From a checkpoint of a small mixture-of-experts model trained on Wikipedia.
Size: 13 layers, width 320.
Experts: 32 SwiGLU neurons an expert, a softmax router.
Training: a variant of Muon for the experts, 8644 steps.
Below are experts of layer 2 (counted from 0) of a mixture-of-experts language model. Rows are named router (the router's row for the expert), gate (a neuron's input weights, with its number), up (a neuron's input weights, with its number), down (a neuron's output weights, with its number) and show model dimensions 0-159. Each number is 200 + 30 x the weight over its row's rms, rounded and kept within 0 to 999.
Before each expert's rows: a language model's description of what the expert responds to; "comes after" lists some tokens at least twice as common just before its tokens as in all text. This comes from a sample of Wikipedia text that the model never trained on. Tokens count by the router's weight.

# expert 62
It responds to: Single letters and signs
comes after: " F", " |", " f", "F", "f", ";"
router,227,209,215,168,240,170,227,166,171,221,215,270,192,180,193,184,212,160,142,190,132,221,217,193,257,219,156,203,187,279,186,189,194,199,178,209,206,202,227,188,220,189,238,148,228,192,175,229,204,167,205,168,187,178,192,200,211,199,212,212,210,166,191,266,208,220,224,245,218,125,138,198,201,198,172,218,156,194,232,179,224,212,195,230,264,185,183,257,194,211,219,191,220,230,200,175,188,173,169,253,193,212,219,183,131,222,164,228,226,164,186,176,220,210,127,215,151,213,201,165,163,216,255,240,166,192,205,163,255,179,193,225,211,208,171,239,194,216,227,172,184,161,193,237,154,174,185,195,155,164,206,204,262,248,218,206,217,179,248,175
gate0,250,199,178,152,184,183,231,151,213,174,186,224,161,242,218,186,208,143,169,210,214,240,199,148,255,198,170,180,216,215,244,217,152,202,226,159,206,201,228,222,226,150,166,244,180,195,196,169,165,155,167,210,228,183,212,191,193,227,215,185,205,207,191,244,209,204,173,174,188,205,216,195,236,184,171,163,231,207,184,176,202,208,192,179,216,180,173,199,163,210,188,236,190,173,213,237,190,235,138,240,197,176,275,232,213,211,175,106,227,200,231,200,202,209,157,230,150,236,197,198,199,218,135,188,163,166,185,154,231,184,194,204,161,182,229,191,167,208,205,183,127,219,204,161,149,161,175,174,215,192,185,215,215,225,241,207,204,163,212,262
up0,223,167,186,229,210,162,155,198,141,204,161,228,242,234,159,216,254,239,199,209,206,203,170,165,161,219,219,213,165,166,209,214,261,188,184,239,198,190,249,187,209,200,217,219,178,190,169,218,187,185,227,186,159,217,205,218,177,192,187,283,239,215,189,217,200,249,206,200,215,140,205,204,196,183,218,218,159,210,222,220,181,223,241,207,194,183,159,210,242,195,195,161,213,218,158,227,195,198,227,203,198,187,166,147,183,197,164,226,205,208,230,174,175,206,233,187,184,204,229,172,171,198,168,226,151,268,182,192,231,201,185,191,179,222,199,254,217,210,217,198,172,256,187,206,211,177,204,189,233,259,215,188,261,212,244,217,241,162,194,207
down0,205,206,210,178,194,182,212,219,194,242,182,195,196,198,178,150,195,185,186,218,160,223,219,190,194,196,166,188,191,159,251,194,204,114,182,181,198,246,210,196,185,189,201,164,222,220,234,193,224,219,208,188,242,186,149,227,263,195,244,235,210,220,210,227,177,252,211,263,180,200,218,162,223,159,205,186,184,192,229,219,189,235,193,198,200,232,172,183,169,169,190,249,237,184,194,163,189,257,277,195,161,190,154,182,272,152,163,258,239,191,188,179,191,190,182,206,149,174,258,201,192,148,195,160,179,198,194,145,196,240,202,183,170,203,210,246,212,191,169,216,207,210,159,222,204,212,206,202,193,206,205,187,113,235,196,223,199,254,191,190
gate1,145,174,177,217,228,200,220,188,225,208,169,154,195,265,190,179,231,254,167,198,163,235,210,200,200,182,238,213,183,199,203,215,225,221,197,198,193,235,247,166,228,138,252,165,189,158,196,167,256,243,184,210,220,237,198,215,212,226,213,221,229,223,201,231,174,181,191,242,160,205,177,256,162,186,141,234,143,203,231,216,200,168,171,195,183,176,262,207,152,190,206,197,196,199,181,178,177,214,182,173,147,212,252,273,225,201,251,174,195,214,219,168,233,234,176,198,183,173,150,187,195,221,195,210,148,284,173,189,195,182,239,202,186,217,182,259,288,220,222,196,182,185,227,217,186,145,182,161,148,166,102,186,169,187,215,149,169,232,207,185
up1,213,231,227,206,222,172,198,148,194,226,269,201,233,181,156,167,106,184,200,158,236,211,192,203,245,189,158,220,220,221,185,209,206,218,213,223,157,189,218,195,164,186,187,192,211,268,220,206,212,210,193,185,154,189,140,192,186,157,233,180,243,155,208,178,207,243,195,228,206,217,191,134,203,161,247,247,241,225,175,211,183,235,187,238,268,212,181,229,237,189,195,173,193,288,223,255,209,186,172,158,168,218,234,148,234,204,184,221,226,187,161,184,242,209,172,252,187,201,227,174,168,155,164,182,171,184,208,257,200,159,234,207,211,216,212,208,196,204,211,197,255,254,197,201,164,227,171,200,212,225,208,226,207,225,190,226,246,161,222,201
down1,203,209,208,246,180,199,223,242,173,210,211,167,183,202,250,250,271,168,183,179,162,191,191,240,213,193,236,166,164,196,178,180,205,163,220,197,213,194,259,209,199,233,188,185,166,246,267,214,189,169,186,179,205,211,246,220,204,225,237,175,179,226,190,214,212,207,214,177,238,121,198,242,187,168,209,219,212,218,165,179,228,153,208,166,141,246,255,118,197,186,221,163,205,205,215,197,207,231,273,220,173,211,159,187,224,208,219,218,202,260,170,199,192,100,207,152,257,233,218,156,157,264,131,245,235,202,194,235,167,173,142,191,225,246,179,188,225,204,189,202,213,219,196,158,138,214,154,207,217,176,206,129,191,161,176,176,201,151,215,223
gate2,199,241,185,175,250,215,190,211,188,152,191,196,150,214,154,203,210,198,177,161,165,210,157,208,195,116,191,165,196,218,156,227,240,193,250,252,175,209,218,208,262,170,164,171,201,191,200,185,178,163,165,160,227,187,201,159,243,236,153,228,246,271,175,239,191,213,199,209,137,208,257,191,209,205,208,165,172,182,242,226,200,189,211,184,211,210,180,199,187,215,212,204,182,203,159,264,169,213,201,195,225,206,214,168,252,197,183,201,202,177,225,166,264,144,197,178,214,161,232,183,164,195,221,219,217,196,193,238,195,220,205,223,242,182,202,197,152,238,175,174,173,262,204,161,185,158,138,212,195,170,166,199,192,227,229,179,132,155,216,160
up2,216,181,270,177,271,219,205,240,192,183,258,214,193,228,209,209,205,255,156,164,234,166,209,190,212,246,205,188,175,217,171,177,217,226,156,183,222,139,181,149,187,229,188,212,146,158,246,192,201,201,203,177,175,154,230,182,180,188,201,201,219,194,185,196,177,203,243,213,200,178,193,256,163,151,196,193,193,162,184,183,282,217,224,246,157,215,259,165,259,198,164,128,247,160,188,178,166,194,189,221,208,127,198,196,251,162,203,168,219,170,178,220,184,178,199,237,220,193,207,207,218,205,208,227,242,218,164,188,233,125,198,163,197,244,198,151,248,193,203,223,201,178,198,239,202,220,204,181,180,206,234,211,242,173,146,170,231,240,160,194
down2,206,247,156,156,169,216,225,229,181,259,199,232,222,173,207,202,186,156,222,189,215,182,249,203,201,208,170,200,255,217,177,170,202,230,212,192,228,174,233,227,184,191,199,235,149,209,170,212,205,176,213,231,208,200,188,184,167,192,180,197,235,202,182,179,227,173,149,164,206,209,233,203,199,213,231,206,237,185,227,252,188,207,207,198,205,205,167,161,213,145,267,190,171,252,175,218,190,236,159,201,192,131,225,240,191,184,215,214,150,209,201,182,197,217,212,187,167,214,153,215,206,235,153,221,217,147,177,96,188,187,170,166,254,210,211,172,188,203,215,214,214,199,249,267,204,204,228,182,228,195,177,175,217,209,218,212,187,231,175,252
gate3,193,212,168,242,174,172,251,217,146,251,163,260,227,191,143,214,217,223,180,188,225,175,223,201,219,221,238,215,172,163,181,195,220,203,142,166,221,214,223,206,146,163,231,200,168,254,197,205,193,138,182,189,234,200,218,236,185,203,196,204,186,180,198,192,220,180,167,216,252,200,248,217,209,252,179,202,180,191,195,176,208,250,208,183,229,211,158,184,161,216,212,199,190,184,220,199,234,211,186,223,194,185,244,222,141,177,209,224,183,193,231,221,189,137,195,201,191,177,199,192,206,182,256,223,192,228,164,202,161,145,192,184,176,224,167,191,146,270,220,135,226,179,245,203,204,229,173,197,177,164,207,223,150,227,158,202,216,229,181,198
up3,211,179,221,196,264,195,252,185,215,174,130,190,229,201,201,256,196,151,196,199,229,130,172,228,173,182,186,222,181,155,144,166,211,165,206,152,216,172,235,205,146,161,186,226,178,193,265,191,205,205,188,229,213,211,175,174,294,214,195,199,151,208,242,172,226,177,149,180,213,230,195,218,190,164,157,182,178,214,211,176,190,176,219,208,174,223,158,199,175,206,194,193,199,142,201,172,148,202,151,168,197,178,200,258,195,160,227,169,164,227,233,280,221,166,240,198,157,181,206,204,174,244,227,191,204,173,193,177,225,178,226,162,174,184,182,172,210,199,215,201,203,221,160,211,237,236,211,216,174,253,216,182,129,199,230,219,181,170,181,191
down3,129,152,181,192,165,215,247,214,189,180,181,246,229,178,195,211,208,184,163,200,154,189,184,163,227,171,271,187,188,202,199,176,166,202,142,167,210,156,209,186,225,205,219,197,278,209,194,284,149,137,194,198,163,209,199,204,216,180,261,243,253,223,228,205,269,231,236,157,192,183,231,202,210,241,188,204,188,204,173,127,166,184,177,148,236,182,241,195,149,240,206,203,195,227,207,148,204,222,155,185,214,198,198,212,191,183,164,249,158,260,184,270,170,167,275,213,181,215,189,219,144,169,213,220,165,180,211,199,236,142,178,176,188,195,151,232,215,179,209,226,211,139,184,196,188,177,184,250,257,128,234,159,248,263,232,250,198,214,189,178
gate4,144,229,154,176,253,240,237,224,210,201,183,196,150,212,187,190,195,241,203,231,212,157,215,195,185,178,215,191,229,218,240,223,175,219,159,135,211,187,261,191,166,161,194,201,153,240,207,185,151,214,238,212,186,146,236,149,215,132,179,186,212,169,190,201,240,175,218,201,199,209,276,177,164,142,213,214,175,215,217,231,160,212,190,213,193,229,190,197,189,164,235,180,187,202,164,210,217,277,167,238,192,175,173,176,171,185,133,158,245,239,228,170,191,210,228,235,119,192,218,201,172,191,182,208,212,203,188,185,203,162,185,197,200,180,198,260,211,229,228,181,198,228,193,257,178,217,201,194,194,176,230,224,218,189,191,209,225,245,205,193
up4,200,200,204,212,178,197,153,243,189,165,155,205,197,147,217,193,192,224,249,183,179,248,176,127,220,203,242,159,190,231,194,164,190,199,188,154,233,211,197,235,164,275,176,234,212,152,214,201,105,196,185,200,191,189,227,210,193,163,159,210,213,226,178,194,218,162,171,216,189,184,229,244,232,200,198,207,173,191,206,193,219,143,184,241,192,187,147,276,187,182,189,223,138,260,185,232,222,135,216,256,140,207,221,134,234,202,195,153,212,232,195,218,187,243,248,175,251,192,211,233,245,168,177,178,189,215,157,183,195,201,247,151,236,172,184,204,179,211,221,228,183,180,137,187,176,217,222,190,179,242,226,169,198,194,189,168,158,191,226,183
down4,195,249,170,236,204,174,261,205,180,198,189,221,199,235,216,218,232,250,233,183,172,213,185,207,223,153,170,214,147,200,212,184,166,170,157,237,183,185,241,215,214,242,195,199,203,187,232,249,182,265,205,202,221,153,162,217,225,202,214,160,157,142,195,230,181,170,197,164,167,206,191,255,140,211,213,230,226,143,215,232,282,224,204,220,155,142,138,227,235,228,204,211,190,199,187,251,195,230,214,191,252,194,180,196,183,206,214,214,177,226,156,199,180,164,221,153,191,201,169,206,190,245,192,172,190,219,225,226,246,152,167,198,170,183,178,215,185,206,227,167,231,244,208,169,193,163,193,223,214,215,151,197,224,167,225,131,164,212,206,253
gate5,233,205,224,229,239,216,205,231,174,227,192,225,174,213,233,184,220,220,234,246,241,224,170,214,222,168,200,145,214,190,154,173,207,236,236,250,212,205,222,207,245,231,177,144,221,199,213,200,211,256,204,225,193,196,201,226,227,192,251,211,258,204,218,197,234,183,185,193,235,221,206,208,210,134,112,184,218,240,219,175,222,181,205,172,249,186,163,181,186,221,224,206,189,208,180,194,206,224,225,176,206,174,200,195,197,237,203,159,196,145,209,140,249,231,175,168,183,199,182,221,191,224,183,196,212,233,193,173,208,175,183,145,218,205,275,205,271,164,182,207,209,214,149,240,174,205,208,201,216,222,240,207,240,173,150,125,146,207,201,224
up5,200,178,178,234,199,219,229,187,231,201,197,170,206,205,237,204,189,213,228,168,262,210,221,243,174,181,201,160,223,169,179,207,242,235,235,129,203,194,212,195,165,249,149,207,175,229,164,205,227,140,202,177,155,151,217,202,233,218,187,191,205,227,193,183,226,216,226,194,235,162,227,193,219,166,221,246,207,153,221,138,144,204,186,210,257,181,189,203,218,209,180,193,269,172,215,179,190,171,178,166,184,218,201,167,226,154,178,214,195,219,220,195,205,153,143,173,155,128,251,223,191,217,119,221,229,233,240,181,217,222,234,196,235,192,249,180,180,181,207,157,184,216,231,243,253,168,158,211,218,191,179,158,212,197,199,150,190,211,152,159
down5,226,241,157,229,173,186,249,218,187,187,166,217,239,171,172,194,144,211,221,211,209,175,216,234,179,163,206,220,218,224,241,159,201,244,195,212,204,207,220,180,224,155,166,209,218,206,160,215,195,216,183,191,165,245,204,245,204,209,222,190,210,199,233,176,198,190,227,169,206,216,192,212,177,217,248,198,226,165,186,202,195,272,205,203,223,219,166,183,229,250,234,186,163,223,195,188,211,174,211,184,182,211,260,185,194,213,179,169,166,247,179,226,172,252,190,203,205,219,206,219,207,222,231,198,224,249,198,181,195,200,157,201,148,226,218,210,251,207,219,153,219,217,232,173,230,189,181,234,176,206,117,184,189,205,189,243,186,221,250,168
gate6,227,175,205,188,182,206,260,220,207,196,198,186,215,144,245,233,231,211,268,176,203,225,179,179,205,194,202,193,260,197,202,278,197,188,221,168,232,233,188,199,156,208,163,209,149,214,183,167,233,171,220,172,217,191,239,165,197,192,165,184,169,225,262,211,228,184,191,250,204,177,231,190,209,164,222,182,199,179,283,235,186,212,201,234,232,159,169,228,153,117,231,191,188,171,231,199,243,210,209,214,230,203,218,228,206,180,172,190,193,215,226,202,222,248,190,193,175,205,203,145,225,206,240,165,199,181,242,186,200,201,241,175,222,189,167,198,249,200,220,218,167,216,245,200,233,217,177,213,168,198,235,186,286,184,118,233,220,163,253,208
up6,203,279,182,216,220,196,242,196,260,217,235,245,194,194,158,160,244,241,208,194,172,197,162,202,152,228,255,235,220,219,178,199,217,179,192,180,193,155,169,238,245,194,231,235,174,161,247,218,224,202,205,182,217,199,176,177,225,218,193,206,201,199,193,227,180,227,147,193,233,166,252,207,187,209,177,205,211,195,210,259,224,184,170,236,195,222,225,192,207,155,202,278,143,233,181,151,177,206,197,191,204,174,175,157,189,211,167,190,207,199,188,196,179,179,237,186,182,184,238,213,232,214,209,206,224,226,239,264,183,180,208,195,204,184,216,156,176,193,243,254,204,229,248,217,248,271,201,170,212,160,200,148,174,229,210,147,221,208,258,182
down6,216,175,202,157,192,170,163,247,200,176,212,164,230,215,218,215,206,184,282,185,212,212,182,205,167,272,196,237,207,223,179,174,184,164,153,228,244,224,202,170,258,222,200,212,227,196,217,170,159,218,255,209,153,230,207,211,230,165,204,206,197,214,228,215,234,192,236,207,216,152,201,129,175,239,206,224,170,200,241,207,222,198,155,214,194,183,157,253,162,265,226,213,179,208,247,222,235,223,199,199,191,218,227,180,211,189,229,244,190,153,181,216,211,217,281,231,176,180,219,174,231,212,194,236,146,182,166,259,247,195,233,157,201,236,195,197,196,202,157,123,162,164,174,242,228,242,247,185,209,205,202,165,197,144,210,232,161,204,172,209
gate7,214,157,182,176,226,198,216,234,243,253,195,198,203,180,163,212,221,174,219,236,189,211,212,190,251,237,182,172,158,207,196,178,238,197,205,203,178,215,154,235,194,205,205,189,201,171,187,186,210,248,234,187,165,190,177,217,178,148,205,210,199,218,177,176,258,206,203,174,194,270,198,196,207,259,218,192,166,202,197,242,200,201,224,201,267,169,174,193,215,170,181,240,225,257,211,187,174,252,190,140,228,205,179,162,155,175,207,209,234,209,233,235,203,213,207,151,152,170,205,197,219,171,232,217,154,183,177,222,188,234,239,215,175,167,222,159,221,107,167,231,185,237,204,180,196,207,206,212,250,235,256,127,226,186,206,184,221,157,204,176
up7,252,213,198,177,202,149,229,185,167,205,175,264,217,193,153,222,169,224,221,221,205,158,175,222,218,234,200,147,215,196,227,181,242,219,219,182,189,205,168,119,211,218,228,201,204,173,185,177,232,205,126,236,234,167,232,155,164,220,185,197,212,185,189,157,178,191,192,181,210,153,267,229,147,195,205,209,231,183,202,171,207,197,184,200,230,219,217,210,146,164,207,205,200,202,191,165,176,160,235,147,248,175,185,192,200,197,221,189,120,154,187,120,224,265,141,208,221,212,203,220,271,255,203,157,196,190,210,257,168,195,193,230,210,155,211,247,223,205,176,188,212,209,194,186,191,215,202,245,157,232,144,257,219,175,172,178,211,189,144,201
down7,176,210,234,200,178,241,217,224,176,199,255,146,214,207,183,168,188,243,223,196,168,180,223,184,198,209,239,178,166,247,261,207,221,220,197,193,217,193,234,204,204,225,215,196,175,213,202,246,164,193,201,191,159,217,207,188,257,147,239,168,201,164,238,219,195,171,209,242,201,222,105,202,197,262,158,194,216,244,205,210,175,196,285,239,209,193,227,158,233,219,227,154,214,192,204,195,186,229,182,222,166,201,170,214,200,190,149,219,267,175,236,190,211,213,249,184,220,209,212,214,202,263,179,184,217,200,231,151,169,222,225,170,227,173,189,239,183,239,189,203,207,190,165,181,185,201,208,151,227,226,177,195,220,175,180,237,166,169,192,209
gate8,208,163,182,215,192,178,136,231,209,210,207,217,186,231,228,195,192,174,208,196,195,245,239,237,159,201,227,208,241,186,170,133,237,198,157,169,201,167,186,186,211,216,232,207,211,231,189,211,235,193,197,183,209,216,189,217,178,207,226,136,201,259,208,201,243,137,161,188,219,211,171,183,193,212,215,199,229,254,173,194,216,175,211,232,258,198,201,214,224,211,189,214,217,198,245,163,236,246,168,183,216,146,224,196,180,221,206,276,206,186,176,211,261,168,249,225,166,265,199,201,169,161,217,168,158,181,192,227,195,145,172,168,179,262,194,171,218,192,216,162,175,210,205,243,183,192,207,184,217,205,224,154,159,174,222,161,213,178,203,184
up8,183,211,204,204,242,263,192,190,134,208,239,150,196,196,180,224,179,256,243,217,181,133,209,203,167,223,229,231,229,205,162,218,183,217,179,268,189,220,214,174,228,199,262,201,181,187,185,202,151,167,206,195,185,165,200,238,211,200,191,171,270,313,234,178,183,159,203,183,193,233,193,215,180,156,172,168,220,178,218,225,189,178,208,202,228,189,183,128,201,184,216,210,203,209,204,191,206,195,183,206,213,220,198,150,179,203,193,253,207,186,242,257,183,176,138,203,251,174,180,215,218,182,189,214,212,215,228,231,226,151,220,238,214,136,179,209,206,226,256,261,199,185,168,202,203,193,267,217,221,222,180,134,165,218,210,227,220,161,180,175
down8,204,194,243,182,198,214,173,231,176,142,181,200,202,223,222,177,196,139,264,208,224,183,203,199,224,235,205,205,161,206,193,235,204,118,160,237,237,215,197,228,276,190,158,140,240,210,179,188,189,230,276,220,188,210,179,177,179,235,231,181,165,173,217,206,190,142,184,254,202,214,193,168,212,223,202,171,136,176,234,208,175,223,192,147,246,168,222,212,227,206,200,203,278,226,200,185,251,153,202,231,213,197,244,202,208,164,227,175,186,187,206,203,179,228,197,206,172,228,190,170,219,208,189,247,206,204,230,214,155,189,243,144,196,162,172,221,154,232,181,199,201,180,219,162,227,197,210,204,165,214,226,232,221,199,175,221,219,188,167,190
gate9,159,194,188,163,260,178,262,208,204,193,188,217,134,151,196,178,220,204,177,211,193,227,160,245,229,198,217,200,197,236,249,201,207,236,167,222,212,181,205,241,186,232,200,186,219,196,223,162,174,167,186,204,153,223,181,174,171,181,116,210,198,201,202,237,214,183,207,197,194,197,250,201,152,216,199,189,244,191,253,179,229,126,179,212,229,119,195,178,221,164,199,218,207,165,201,254,236,204,216,219,229,199,193,189,174,213,154,198,209,191,195,188,234,198,188,189,218,184,200,231,152,236,176,266,171,210,180,201,240,203,213,280,214,192,227,199,186,211,205,208,189,212,225,182,165,191,229,225,133,227,202,215,149,176,213,209,176,235,203,219
up9,187,222,167,234,184,232,191,204,174,262,187,197,216,213,217,235,256,242,224,148,212,206,143,200,190,205,188,231,173,260,213,230,215,214,227,163,262,165,214,158,145,213,211,204,219,203,218,160,205,260,171,152,238,197,211,238,151,207,212,227,165,236,215,267,226,198,220,163,163,198,221,154,153,217,181,224,198,224,192,193,207,164,231,239,135,256,235,155,214,188,232,225,215,200,217,173,201,230,234,226,237,215,180,207,142,158,135,230,216,199,129,206,176,187,224,238,187,163,175,175,187,201,198,227,178,198,240,121,218,174,178,226,200,257,180,225,159,175,200,257,169,193,175,173,219,165,175,168,209,242,223,189,212,202,220,126,209,169,200,266
down9,243,154,231,194,173,199,221,216,203,252,206,199,235,246,202,207,210,206,175,196,207,202,231,204,185,228,175,199,218,187,236,231,183,223,197,198,172,198,172,195,190,208,155,173,212,252,238,211,149,175,194,215,194,206,198,197,170,183,199,244,245,159,184,231,223,168,205,179,197,219,244,205,229,201,225,200,187,264,226,230,203,165,217,189,227,176,198,212,238,148,158,181,197,187,188,230,214,143,178,216,210,166,218,230,164,222,189,152,172,159,169,205,144,229,155,210,222,254,214,246,143,182,161,249,215,177,201,219,258,195,221,169,230,224,206,215,173,220,184,192,147,205,208,272,211,227,117,174,240,249,195,252,261,245,160,207,169,258,228,206
gate10,212,215,179,190,191,201,227,188,211,162,173,243,212,199,229,196,193,133,182,162,218,156,216,201,182,184,204,186,173,175,170,219,161,189,237,163,176,196,194,159,257,251,153,235,134,134,282,224,213,197,153,173,187,243,232,216,149,192,204,182,211,150,175,204,194,189,228,180,214,168,221,196,185,225,164,161,192,201,247,179,122,249,199,208,172,259,183,161,201,216,207,193,234,201,224,229,245,265,149,211,202,149,240,251,194,209,272,223,168,223,186,186,225,176,176,190,180,197,150,190,209,240,184,236,206,174,237,182,152,179,195,186,219,203,207,252,203,217,193,228,190,194,178,152,153,200,201,199,190,212,176,176,209,241,270,170,167,222,174,224
up10,244,188,211,214,223,185,232,199,206,195,190,197,218,232,162,222,191,212,195,174,225,220,170,175,137,213,232,246,140,210,192,171,218,194,225,205,168,228,215,219,245,236,191,265,191,189,243,207,205,169,239,240,178,231,203,216,190,266,181,244,200,213,196,245,184,121,158,138,199,247,175,216,222,228,207,194,190,208,208,231,203,185,211,217,211,206,283,229,175,199,197,211,236,174,195,236,205,200,235,176,236,173,207,204,196,201,238,179,154,215,207,190,222,150,204,230,171,210,197,242,191,194,184,181,188,212,184,177,210,192,202,146,190,184,217,187,163,200,157,175,181,217,233,183,141,189,173,217,211,180,157,205,156,227,174,190,260,159,219,229
down10,171,162,231,197,198,205,204,132,189,197,204,149,160,194,223,192,237,215,180,141,221,218,146,204,223,199,206,201,205,188,214,175,234,143,188,240,231,250,221,191,191,183,220,226,203,227,171,147,252,226,176,217,206,200,204,211,189,193,264,208,191,206,245,215,185,207,256,204,171,193,197,198,197,235,207,213,221,222,197,251,189,213,196,217,221,192,182,191,238,250,217,186,221,185,173,215,173,218,239,207,195,199,195,193,213,155,171,132,225,241,197,215,161,226,176,158,247,170,200,289,215,206,177,176,200,256,236,210,224,165,225,218,172,159,196,198,228,149,171,217,200,198,186,179,193,189,177,227,232,177,166,159,208,184,180,281,229,165,210,189
gate11,162,207,220,195,171,196,219,199,209,122,244,234,208,161,207,172,210,196,181,178,251,182,203,135,179,146,202,192,188,171,181,155,218,190,191,195,191,220,166,154,158,187,195,160,201,221,240,257,194,200,210,177,227,215,295,184,158,180,202,208,213,170,234,196,193,195,188,286,232,237,188,236,169,190,187,164,265,186,196,208,188,198,150,170,129,168,187,207,215,190,267,222,171,213,166,210,246,217,218,255,194,222,216,213,201,191,219,186,246,188,195,215,233,233,210,171,208,177,143,213,213,168,257,177,241,230,236,235,177,176,207,170,199,180,220,222,212,209,223,213,193,217,235,167,195,199,142,251,238,180,245,142,233,220,220,203,205,156,138,142
up11,179,197,169,191,168,221,201,168,224,176,168,197,241,256,193,186,206,202,190,211,198,240,162,180,159,109,190,232,172,219,256,218,212,190,191,165,188,171,231,219,205,254,243,162,195,201,197,162,174,186,182,264,249,205,187,194,194,160,213,196,169,180,196,182,195,181,171,215,178,189,229,170,143,200,190,179,229,198,226,227,211,197,193,208,208,198,162,139,196,168,242,202,235,261,162,164,228,177,206,183,191,247,204,239,208,144,180,156,199,239,222,173,248,230,178,247,181,200,151,195,190,167,181,240,271,140,178,129,206,183,211,189,178,218,206,222,174,207,226,206,196,237,228,189,204,212,172,204,211,224,230,183,226,187,207,171,195,148,204,177
down11,251,179,163,108,181,186,164,173,187,238,189,212,235,189,240,234,213,185,226,199,162,152,207,218,225,234,252,182,242,223,195,242,173,202,224,173,209,187,209,195,159,159,230,199,171,176,191,191,196,204,170,184,180,187,154,179,181,224,205,210,215,167,241,234,152,161,160,224,202,204,193,263,188,189,132,181,261,219,206,218,198,227,215,174,188,220,202,188,230,194,171,191,218,168,270,214,253,199,192,196,217,186,254,256,202,201,194,183,184,176,216,211,194,275,231,163,186,209,163,210,192,221,200,240,194,164,180,189,155,205,231,186,223,171,178,193,251,225,160,220,167,189,205,212,219,151,133,203,196,191,234,200,243,251,147,254,204,201,180,199
gate12,194,199,199,190,205,181,184,176,231,182,231,199,167,209,200,188,209,195,196,217,262,144,181,196,201,244,160,212,172,217,173,208,187,178,239,198,228,201,253,225,203,202,192,162,178,180,227,217,220,254,196,251,172,194,188,222,216,161,235,200,216,198,231,237,196,152,165,230,229,198,228,243,212,189,194,162,249,221,199,254,162,182,229,247,202,215,180,245,174,172,206,263,134,195,164,234,238,231,202,219,196,232,210,202,192,178,227,212,191,144,182,171,217,208,233,167,152,218,197,187,159,205,205,248,210,211,198,243,218,194,181,237,193,197,177,221,163,192,174,172,257,207,169,204,215,225,196,190,183,212,213,242,197,200,154,154,219,200,259,190
up12,226,204,236,247,159,178,258,215,169,229,176,239,238,189,193,187,204,224,168,184,174,162,144,223,176,246,235,261,160,148,198,180,236,191,201,184,190,213,193,185,194,268,208,175,165,139,187,204,195,222,235,176,237,207,217,198,224,156,135,122,150,209,206,210,209,256,231,246,188,180,180,191,181,196,188,231,189,215,207,169,199,214,210,243,216,150,256,214,213,161,200,206,208,253,238,146,208,178,169,161,234,192,172,187,125,211,197,218,235,202,188,188,150,220,164,218,252,217,159,183,195,213,154,223,237,222,219,171,184,154,244,169,192,244,219,174,220,245,200,184,179,190,182,244,184,207,195,264,171,167,223,204,162,189,129,244,109,196,251,179
down12,261,170,234,184,199,258,209,159,218,200,163,168,229,160,183,200,229,188,237,262,210,164,208,164,187,181,211,179,217,212,213,191,181,241,202,169,214,152,190,210,206,203,189,198,201,220,199,194,200,189,181,180,253,138,159,245,190,158,164,200,241,222,219,190,140,192,213,188,189,177,228,205,143,195,208,197,158,185,185,217,235,168,242,167,219,190,184,121,196,202,142,174,229,204,193,227,245,158,217,195,201,213,199,214,189,171,184,170,161,185,224,149,200,189,205,172,188,185,188,215,192,191,144,165,194,154,217,186,198,242,131,231,209,194,222,206,235,185,241,216,198,195,172,241,277,205,229,165,180,208,211,172,219,210,239,178,194,165,164,205
gate13,216,220,237,197,210,168,173,194,179,233,213,206,221,151,190,202,205,132,227,215,198,216,173,215,193,213,133,200,201,250,206,188,224,189,198,213,210,198,188,171,226,267,174,219,235,193,170,185,196,182,260,213,246,200,226,163,176,233,251,169,206,207,189,243,247,220,188,192,195,200,196,181,207,190,230,188,190,173,256,210,149,136,151,298,174,192,181,144,161,190,236,187,225,173,172,174,218,218,217,204,199,201,220,202,214,257,230,194,170,200,196,145,223,168,191,183,166,211,200,190,183,241,187,221,162,220,194,193,183,247,206,204,141,152,192,182,227,163,202,148,216,220,163,198,137,225,174,227,197,215,159,190,205,276,212,128,186,201,224,194
up13,196,186,206,195,239,262,166,203,211,232,201,220,191,193,175,192,230,246,192,203,188,190,187,250,196,265,217,194,208,183,246,199,221,194,179,255,193,218,184,211,157,198,218,179,192,220,212,219,175,220,202,193,177,199,204,148,236,207,249,208,164,155,179,193,213,133,200,180,118,194,193,154,186,191,190,194,275,213,233,190,186,205,157,194,206,177,204,213,202,194,176,213,204,156,141,205,183,211,186,207,208,186,224,191,215,227,182,230,238,257,169,206,222,179,221,234,160,186,180,208,171,243,243,205,208,196,198,200,178,210,199,193,223,189,214,198,168,176,220,154,210,209,201,158,194,154,178,246,215,164,185,143,214,259,211,235,209,200,151,213
down13,200,224,222,140,199,233,229,166,206,221,194,170,254,171,176,214,182,223,244,139,167,184,234,199,203,183,210,244,189,219,231,175,242,216,176,188,175,126,176,208,182,151,281,213,239,213,197,153,196,219,196,213,100,165,189,209,197,192,162,168,194,166,249,199,236,216,229,225,181,190,167,223,189,229,192,209,250,234,222,262,208,185,184,201,136,251,245,190,166,150,246,182,247,223,222,251,179,167,192,219,222,263,201,197,192,242,195,172,159,200,212,197,221,215,230,272,201,245,227,199,219,199,167,183,199,217,237,125,182,249,207,201,220,213,247,202,201,225,156,172,181,202,222,170,155,188,221,192,181,232,162,189,195,215,192,186,230,204,209,170